config.toml
num_hidden_layers = 14
hidden_size = 160
experts_per_token = 2
d_expert = 96
d_shared_expert = 128
routed_scale = 8.0
balance_loss = 0.00402
balance_bias = false
vocab_size = 14657
norm = "rmsnorm"
optimizer = "adam_variant"
learning_rate = 0.000582
beta1 = 0.9
beta2 = 0.95
max_seq_len = 384
Below are experts of layer 10 (counted from 0) of a mixture-of-experts language model. Rows are named router (the router's row for the expert), up (a neuron's input weights, with its number), down (a neuron's output weights, with its number) and show model dimensions 80-159. Each number is 128 + 24 x the weight over its row's rms, rounded and kept within 0 to 255. Numbers have three digits each.
Before each expert's rows: "mostly gets" lists some tokens that are sent to it at least half of the time; "comes before" lists some tokens at least twice as common just after its tokens as in all text. This comes from a sample of Wikipedia text that the model never trained on. Tokens count by the router's weight.

# expert 41
mostly gets: " located", " was released", " died", " was born", " was held", " is located"
comes before: " by", " by the", " to", " in", " in the", " in "
router:125147138144173154164148127126122124124157084118149120162173163119120107103131138130144096163168144126120125155176089098144119140082156092130150143121161160176136107084089156095087116147135155119092094138136120157141162097101121172154154155
up0:115140120132107150133127153134142110137138157104109128137173148166121104077133119099131159143135099143092130171133118101145116127125140117191119142114117140135085127099126124159095155133118125147141129141159149109139134172117163117123098107
down0:170164124145149136110110125118111119140118155099135118124158129185186136124106085117165114141144138140105142130134128146141124134083149146154124148144096145147102124123155123150144093098106149075107110118106123125131148126127122107157115154
up1:133122104114150178134124126145096105105147102086094120123176106141131132166144120093162143121151143127139076129172101076164125160132106163106128143104121150134120120133169156115173123136128123120125148114147148161138129129132117092090146120
down1:121158177144135142145115115098131134133117124161151130135124121115114137152178127145145103170111137122088104127092121109138102090149150167114135107107156157166119130148117091124125116119157132156098141124064136107123126104119119125149115100

# expert 16
mostly gets: ", \"", " | \"", " \"", " [", " “", " as \""
comes before: "2", "1", "\"", "the", "The", "J"
router:089174099170159088130148128135120137141160140129146097114114140083131115071135101099155072139129099132104157088153129104154125158161113098093106125110098107144117113149110138134157115099126121119121119159125119132110086136100162127159108140
up0:097116121125164139151158115157082132153135124139137070116132162132119125130143123140151136134106113130067108110115131127149106121086147121114138147117137142138171134106106187118173125121126159180145119145122132131144133164147129153118123084
down0:128158118108145079135144111129112132148133140146107045081144137111107130106133101116108117128101139189095131160116146094095134149113132125148139122137138128121137171073118148091152134101132148130139114147146139115108092171085128125155136095
up1:142077169154147125142143155096065139109132127159163127141152111112114113108126130122161141163153146123145134110143079168112085103172174125085160164144126139165117113099119157136131136128134105164144128100149158165127132129121145143164167135
down1:116180139114152119139104151106118167118110119170099100143151088106125114097094092098117151114167131143144147126146132100158136130115104089090099114134156125172155120135144090109112101124123124047130168118139124137105153152103131107141116112

# expert 57
mostly gets: " yards", " touchdown", " out of ", " points", " / (", "-yard"
comes before: "0", "3", "4", "1", ", ", "6"
router:123124146118183159127120140131126131129123151112117116181121120146109090147154139182134129136107140159166150111137127127099096168077144097141182118119113134129151140111133141165156127156100106114136084187096118152131161125129113131120153164
up0:080172130092151100163108120124154143162159133158126136114137161136165126120075114163129124151120128130161107126138158090128083130107165119148107128095116103138092147113127033128153102079135124123152106136147097113126104133177155128095124118
down0:118100132140165078171106149163147149177147118146112131153135061135129138115120130120105113142123113134144138129158137139121151132089123158130136128139123103127095142146098138117156126082130115141086136115143144133152110108172140087148087093
up1:140108174210133152138137138134143143130116131122121136156144148126130073114156114168134189096116127152120114119141099107125090071148145108136106110166136104107120155116143140152149135165119140106081158119130117165136090167127152128096126132
down1:116178114135164124154140127112137175122134146117086174156156120106130157137150139156150143111168109103118099091122119153136116108131124150149094142111136119133131144115103154113164126114127127112112130133149091111081069118135111089115143149

# expert 122
mostly gets: " (loan) / ", "  ", "an ", " / ", " | L ", "er "
comes before: "–", "-", " | ", "1", "2", "0"
router:164152118101099168115123119120101098140123120140115134148132124088174136122111103095138082097142158110142150107136137171113128119117150143112121108106096142157097162114140084141174105129137130136142141147125099105135107171117099114092096176
up0:090156110101115119147178100119117093136119095079124157150086098115116133129150099081131137092154073156151157153102070090151114091100140123118116150138144133127120122164143133093091124100082132107116141141104103132100121122103080108090112164
down0:153117172128136144137101089088161099104144105129136124144082142141110138160142107101137170173112092115126154100101145111098116118137095077098094158105127131138149136141149107128097135107122122136121138160157122184133155129115172157154084120
up1:141135101085137104124106131135075187109137100138089127118172102198146134083135131121110143081127145128121128159133091141099143119128140178098161119150097122103134092167130106092122119102138146138140155141103124081130122146153114125108121158
down1:168143096093148111157158135101125127105105144153140134091105153102131195182117129154084151163114123151126126109118124142115137157117176157087134141120106154098103121143165098090108122104113163132155096195139127147137129131095173107122110137

# expert 102
mostly gets: " him.", "\".", " them.", " it.", "ed.", " her."
comes before: "\n\n", " The", " In", "\n", " He", " This"
router:117134128103155151117140094151127125087119137163156097102134110146126140099121099105109089123092123110182134093141151091180115161088088150135117127093163153134116140108130143127107121134105130140159139108097092139116161147147145110105152104
up0:184136111142160146124128136133092083137189097165149129174152132156144111133134118122093135112133102126144140135132146122123124130146109135124145102107117140127122119132091131096078159103072161109107143105116144105169159160078127151127125119
down0:115110129159120181094117147129119111122094137064121120160085102118093114114084111182187130093157133137123133120127141128122146126179127138120156062111143144074141137141098146142125112089114131149129091155132167144115129160102100149133139150
up1:165151105087115133139203126141138177132160075159131189186141121197140116134134125148129160129127124126154146174157140135103108111154136147084134142089160175151120138130112139125124122122121117131137153107119132122168124133092127135163128121
down1:130094132139135134129131135110142131119137105098127136143129152123149137133117100162143146115153152145127135119145159110153153146129117163121128060100131167101160140146122134125131122130113175119166102164116101167112115193159135136117104126

# expert 31
mostly gets: " JP", " | X | ", " ·", " | | |", "R | ", " | Free"
comes before: "\n", "1", "2", "3", "6", "4"
router:145154124161141145076116110106140119150162164176175095095123140134157131128125110102145116145125122096117174115102137136114127170135095123151168112122120145149142124083183151118154116144109097136155120172105151118127112140110158157127153143
up0:180159095111093141167122128116161081156177121144136079113146111138141127144134119122135185102169132147163119156133117139130107127101105116132127105147131125133069102147133141155145131126092095140151127131098126123095132118153183100115142150
down0:130135107178142087133119152146119132143148150099124118127102098105121137135115136132105109158170127133142103125103117115168095126100138174146101059094096144132113125147120138088133128101160113124129126103158117159115090116175110130111090184
up1:083131089147136113155095065143102162149149130130170139162149130126136155186162110132148109109139099103090128169146117128125205115135108142118126126117088087129122141155121085118139158125141127137128136117170137116183103095106169156135099094
down1:096134144143092106122173116134118132097117104100153127124137169182179118135142152117107111133151126168128109153130106114132110135087090124158105142105107093142148103117105127097126145106155125102163136103138158132114139184099159124137128122

# expert 24
mostly gets: " began", " to play", " worked", " started", ", before", " to join"
comes before: "ing", "ing the", "ing a", " the", "ing to", " a"
router:161111108141141110153115177129121138092125106080148138189137132099103116156139113170114135107121087120120129107139094136128127118147119108094106138125121143138157106152113152120135132133098112144110116143099120105181207107118158117147113143
up0:136084114173147151127144154130141094139138131136128147133163096117115158119152062118109103124115106128158149135115145168096155139122179135138158122131125114178133132140117090145155161091111078159162148112145119135173108156102173159133115135
down0:144082176178148126141147114132115143150142159146093121121142149125132118113079104145125099142167146118118110093141142141086129147159159106121101108157180121134178193108148166146120129087090158111086126148104112099123126138107136126170102171
up1:122127095141127092146148141155158091143167154140113118144147161145138073119136142147152119158138130126131110124110137120155071079084128114096114126107117086124138105105133111145161137136075102111131117133120099109139136147095113156138081141
down1:134136104156180101093127115096112152146132086143124148114141132127114144178162106112106133137124121148099107153121114096131132133086165102117135120124150149146107151110160104107149159116115147103112140156112142142132176139162128184127135091

# expert 86
mostly gets: "; —; ", "% | ", "man (", "% |  |", " medal – first", "; —; —;"
comes before: "0", "\n", "1", "2", "3", " | "
router:125146120120163109102140091113159142121138154169139093089099141148147131120163086082136149103139121108105133133153168140112109135138146111117106124117107128106145137131126112123142118088117085139131145151107157101126155163094094167107099137
up0:138116134144117161099115147118138090169141136119125089107109152169120122129153120137117146132137103097145151113147103127113078122173134147084121128094147115135124097132106138144108172187130158131147125137107135161153156143115153132136158173
down0:148187172145065155086102142126081113136188125144134135129167117071172153148128065145134139127100127126116151144128142129118127095097110120123142158102149155122119118113111129119112140162131096166127123160121131107134109145129103160123109124
up1:114145112144115152122166156122114083124086101144118104092106100158156149124125160121117164108127103101123173084156107159127108100150113140110120118100157136136154181177117106140151133143121149126147129116114163116094101152151144118110140156
down1:101127128147116115112125136157105127202161140151172160149139126124097131149138090125122142122085162141149149169156134099139112116118111157134086146134093076101108143109136156073092150143096091138140121166155156113112103164115105192108109101

# expert 63
mostly gets: " regard", " reveal", " dropp", " reduc", " belong", " discover"
comes before: "ed", "ed the", "ing", "ed by", "ing the", "ed a"
router:128109134136095126152133117121142129161130133121097138165186099090139115120140112141136142131144099099127147150122111177137133155097125137101093176146167164164163125105114149106114157122104108101110141140121139124161169093108140161158128129
up0:107130139108149121118185119127098109176100120141151168132104125147128110090102114109173163105187155143105073119184154127118148128137155114139141109102157114098123111113089166075126110112149126102109145153150162109133118128178162173118156137
down0:127117120115095093164118079131104082161108164122148106168134102131121147145141094187136118158110143081112112081076154126162133152156133120093116131142084125115111144117139125124139129104073102079124097165128113122107156148125143119151157122
up1:099199123115139138113107083132083165154098119141161191148127137101159145108130104126106136136128134072161105161141118098121165101133156115097124146160126124138112141114147161139166103164163139172098168132127138148129177130146128113153121146
down1:116141086102137142116124144154091161122123128106087117135116094145126139081143124128138182145137135173145143141111125127098134102167112094114141068086088147084144141147089120143113099178152164157121141148120111142142127165147129110154144152

# expert 84
mostly gets: "120", "180", "150", "157", "125", "155"
comes before: ",", ".", " | ", "th", "–", "%"
router:163102107087135154142155109114105145110081128146070191164115150105111137128165131109142104141135119157190132116108095137117132132096093109098129124105122166111118178130141097124151131174129151134131125132146154105113115104114105082106136160
up0:119145141123132120102165125180108156128149083127129106112130089114164133123113147108127136110131131187173102134099117088166151075138133138111148100101141124145105171160138125076151097117060118142096148119086121165141145171152079122183168154
down0:133112128151151126163160162112096150116102113100124147134110158081132129151160119153110137159096144135113146107113186163142114134069140122133092127110081145150106088121135131125101114113122167084118112176141098098120132135100109105150085154
up1:129120155115124183088092154118112110128114099124130129128099104130118113076153132093172142126130107168119138129126082097183142162176112131125174090106113094128135152141129093132153108166129083120138154111118123119125133193149076129151138122
down1:113127110181135108115121148129095155132132113136093162164094140137149162166141094139146160126136157118141113104109146141140138148091143141126135106165098165136133147140146135126149118088141126117115148135119089101077110136132108090147110149

# expert 5
mostly gets: "| November ", "On ", "| October ", "| February ", "| January ", "On"
comes before: ", ", " | ", " September ", ".", " August ", " October "
router:153138128101155115096082160161120113113086142129112151185147157135125126140154124091095121165124151124124126118079101074083122104091137166117129165111101129125108112167136080115173099142142131091101132140157115118140121117110118097121111106
up0:135164112122158116077122120154138104161103118097132156139182142139172113167142146114098137118150160121101090119141099109100088103136115106134138143111169121119128111133111132130090100093070127107142172114080120155169121149143147143160125117
down0:121150093114095128144110099128116151120098107090114133076161141120148069157142104112111118127141113135167186140123115151122103122123144089125128070153157142100172120134170118102111147118143167099209132133091120111110106127121131114110140150
up1:127119100092125124161112161125099119105149151155139128093109132152119170126065175115132137123141063107103127137127154144087164116141123116091158164147118118096116125101120148159090122132092119150100089135130141107119161076115126177121141157
down1:140135133118108136162134123132104137145150151146159146137153158146102133119109143074086110143123120110151179105119160152111159142159131141152127128123171090112148121123171108094145108101128141175150153163119158133127101124116102152111159162

# expert 12
mostly gets: " ·", " to the north", "et ", " US ", " north", " to the south"
comes before: " | ", ".", " |", ",", " km", " |  |"
router:159117100088119151099116111101157157125125123144123103083105120135146154132131095111121145131146117109173132092124124133111129122117120088131144124102154155149149138091165089147124109137139109125150114139114154115106093145106095119100140137
up0:128132145099102098099149149131105124118163108130129174086151094113152141093099107144111140115127136133147126099142145110124145126051098152153060124184130109128138114136131141134133163152132126112169161131133146179141108138150174093102132141
down0:127064091102109122136140124107109073150156142128114129115145163143149141093133153134112119107099138131124163113149131098125166098156096145149104144107108145157121111131145055148102156141118114115119106106138120118147096129148136122115133114
up1:123144140164179103144113095112140131180093069119168088140092110133124111138104117115134126144113133132126131130116137138167123141092115158112091125165133183176138143140096128106125112152154162104150154153198114103127120143169117115139174117
down1:098067102140154140060142110128155138140141131123147107116092131153153098120172094154129119148117152146116090153147105129129163135116113111134154106141146143055147135106096129123126129128164099152143143113165115121163091115116176150124115129

# expert 39
mostly gets: "* ", " (aged ", " – January ", " (age ", " to "
comes before: "2", "1", "011", "021", "019", "010"
router:157137106172129098127134158126147171142138143085124115124087145089143169177108108104095112103123121118145172101156151150100118141154130133101116092106097138103137136143128137099166117096107108094174122111130092144118147154130095099146140131
up0:087134142165198106128152153190140136115105111146171135155137133102141134104175097143127124118143113111095141139135135139136157142149124118075141136131102168154149143163086120133126133135136133133122157141126134150141122119163086168124132082
down0:120121170141140122119140166118144151125119160141174141156120158134126169127095127109129103116111145136110117086099154149123133116098150164144140078128096119137142102126173170070122117148114135161185131138128125135129128148091144141103112073
up1:142125124138087143090123124107114106139139112148082148137138144120103136139137089130142149122157104146108129173109109114128158130121123118136135110101110143149139160154101138122133125115115122118128099138142100077083147126136131115110107126
down1:105134164147097126127128094145134107128155095153102128122119108111114108086134109133102162113139183135101128100093117109182106138080132161126095137122151170138154120124143117100124097128149159121120133130116127120157137125075162116137117107